config = dict(
    d_model=192,
    experts_per_token=1,
    vocab_size=2048,
    norm='layernorm',
    tie_embeddings=False,
    parallel_block=False,
    init='normal',
    init_std_qkv=0.0564,
    optimizer='muon_variant',
    beta1=0.9,
    seq_len=768,
    train_tokens=440000000,
    steps=6714,
)
Below are experts of layer 8 (counted from 0) of a mixture-of-experts language model. Rows are named router (the router's row for the expert), down (a neuron's output weights, with its number) and show model dimensions 0-191. Each number is 500 + 40 x the weight over its row's rms, rounded and kept within 0 to 999. Numbers have three digits each.
Before each expert's rows: "comes before" lists some tokens at least twice as common just after its tokens as in all text. This comes from a sample of Wikipedia text that the model never trained on. Tokens count by the router's weight.

# expert 0
comes before: " of", " to", "ed", "ing", " in", " for"
router:516474503540522538449462490446480499495486561444570563518439491514498495546447544474447530567519422439521557483530530508457466448521505360502497542506526465532511455473494547544500501507515513527509484465591500503534460505508501479456551547498495509479476481485513482571467470496483415482523447511467486499531568527516521508505386436512501492509575512517527449527494504488484504523510539481498581472494491556475479443566546501504523490499574430448509481538494433493513504523544504430558437494538505509446478416597528501493524457511526492579378452576482485564484449562455527488
down24:460424510507501510542479504531425495565500490494452453497567483514498501484469480516471457464499485443473560518590448500482525512561515481505577498510476577486467554521431532492534478567507539549501535450469479417472425547510551515429450525514454532503467465532477508471586415480585599457520581523510470500390477419458551530392547450531532511460551541484493555544467514481475538524490520551530493555475512543516482480518417521469502509489500464487454529547470434529497536514466546477507507460461519440545484530513503518488481462438518559546497480514570507443517475524458484485
down25:550547479392512530527458473462471560502531552459421432504523492509599496475462521429518501545467546511499441525485471558501490509544555504458496501546498470504545504548466521462471448502528486494532493524497419504509497503485522533509476506507492471496520544584461457435490466529431405448512570460550514510598516414451530455506511599541481501575453580518480517492479554494443552526452534458434498437539550500523527470477522476459430534484442531562494527528448530445485500451452514526541517516524449484474537585472498454530473528531526542508435527508531429517516476483448471544
down26:526569534446528541613487510512450471454531551486487598568465514573458488519440502510438570549512488438451465493481525502536518483471478514556488497463477549526487431550531507510495456484507497468545514469575495505485500428468551513524493476528518495457566579477464516520485548487494439499471541479527445454537547534481379468505552557483489414430499574494445551447478535504521468483512524431495476507536566488512537602520488503443507499549472483468533473480513519498488532469515472513495443515524464470520458568570529525544431554446498387542475499477523513487497551438503484464
down27:529435548437486471494494478482598561523460569548591465518452485512503502418495474544483514529609535465452503518528544489558467556507494517425481529519455510531506509499500456502512574543539507451487461598500532486506542472496476457436453462465511531489465546432525548452471483586490424565470539492471517510483460553500438460488501538581513549436536499500417504453491551436482485439548533510524471511506523538407525473560515536510489536487545464465527480502527489486512494540412459478457511507448503572506466520471515530501501528495507518456445512450485540502563525440464416566

# expert 4
comes before: " the", " a", " The", " his", " be", " he"
router:478493534490495464507443487512488503532545491489515525476463464460549512532444553491481523508452535461549533483476523466479441471480480455531509471475550516523546498549460528558482548579501502536474515550513561562528541511496540445437452546559494467491443455459523498505428556511607470478519460455466532574565529516462515461444504541473545485456560552493440452541442503557433516491542513527484489466481464542480567471609477493530556468496541462493575467565509555449490517539564464482538449533544486553454534479538455488499398497537574462500454437462497536564477476491432459425
down24:549537493434467501524482492488453569485541578530496471488457450477474497514500498479477573466473436508493524528584530440480516494448478436496507490507575501573508439479525491458457486498495527489484562478467500545466507439491635469526517491459508521478533534554516492554429549501526469542517452504532432478433457454511524447458459491553572496507473491469483472552579523524517477503472519509531460439506539557536432514501507406454556583437518507480515513515497534510561498498470532499456492507550493549410491518485471417539456497515450503537461490499388531547487572509598560469
down25:484525502530557496549500537511545511495491511444480531460469499535512538574504547549486482467523529444484497541403435548430513483492513516546395475476524494438475550560531478512535545528569489582500420589503499531483478458451561580438465440525490531443482533446409481490532525497539485477504594527438483543571499489405507512537521468564513482462515485498466501471552538516550463475437468469461548480519505545448501524539544557494502537470409551522513477428506465446517515470505496512455442428463489508481537538500485535544533480483503530408487493486461482539456517466541570477
down26:499505526565516480552453501475517545479491605529446507523495525432439487509587497503422520540468442507545517485455554504471517512514470502468499574542535521492421463439468544455546527492547517471505537435527412530480584500491503497577509528484450631557500488514516518561471506479457491483512514488575421462577498462480448535542505466487508507461400522506489512562492428497475451514506507480440492542499530554542593463479505588520452527556492524520471516475530519518458436489481489552495478510497493467493503568445418528526458463515426510467537473525535462516477471426473490537
down27:460493522523487488509523419465483487520546571531524546514506457527519424475526553492470461485442434524480514463468534536508503521512511499498539492504472550541446535491424480393481489528524556558548563488483509474478450507481623530522505439472469469479458510574479514458553537450569514417429534537485503512527621504480489524456505481515483472516423460461520468422513521472542448449470546534454488557587477525587550503479440515485504532545507479507487547541566573492474444512545480516519479492568434504512456431493581473504478549519501478469485479468482482468534532457442557534

# expert 2
comes before: " ", "|", "0", ";", "|---|---|---|---", "otes"
router:510540500492491606550481484523446526483525469504514583461562460501476478503470474479571574506468484476507510461534528465411480462468514539536519491468496435504488495548572493538471508486433553469505466598578531462455463474541482488459500526517482516459479503483530512489536560416534495448502367478443537497490533567454523400444490514483582449511517484426534536513423491480468508520505499460523531481476423543532513497475484438523550507470528488606563482515522534494499495558558502467546501506555546490532507442522535528542542490522486443471490523467430495381507490460489480492
down49:560466493508416496548525473573616484470486446456442446477481480534470470534505518515471505543528475465461534508509501573550485503502517498499533490530578499548469488487540489503437428536518487471483454510482527392557498499471489487513508491507546441480514476483624513510403516570476484480499463520477479522435532542466540545466420481476448485482477549441380509530505536551442507438520521500533527543481532473461564544499484429547519566462571477472524419522400515564513599512481450445481461488502519506495557525489469501518518517445509492569503511508501446491506481540489492477
down50:488529478522472474492543467535502583525467442473483557414559476436475491497455448512467501564535536561495424449471418543524519523553452469547580500576536496456485550524468424515476520474509520488530479477489490490496494568520546477563524487496462508523474489528487510483557454544471548493498551457484462525541619490548439501548523500446483488474519423453516521473496547528580463538468444530483531548470528467444465537478520439487418529498493459445533447529503525523479522513545513463471580433447554486497567518548522439451460504529506507470519544495486490463516538411544614496
down51:517456477530485490549545544515595493488477459568490469582420513542572476505488504530495541476539536500541497536474494467557488513532512458490496507505504469559470489511393415509479492545500515496485564487487464527435469516482534505499469488487390533516500503520426473527489497554511428550514507488464490502417437549486511566465559422532439492482449465556533456558547488499492502540490458537542578449482522463487520506538436534524532445491480510494570560535513487565443458495414547561469538523485458526548475553535519495471465466401457507570449440472568472517513503497420537490
down52:497536530486495617567482478414469486528503466450532542500494497480526447493494494536459478482507442482508482498500411497587489580518533528500463437527469505494444497519465466465541543434579511489550513460541513455448485554559538415413446471520515605487569513466502546495483525510548470472533523461440506459525509584476460510458491503531527491533439462504497508501492477503518527469431466480552515474508534457582544475412472579528510509454570572514499503502563516489523458578444510495496468520439507433420503577445489504467511509468532488544553475556494511524492531533468487439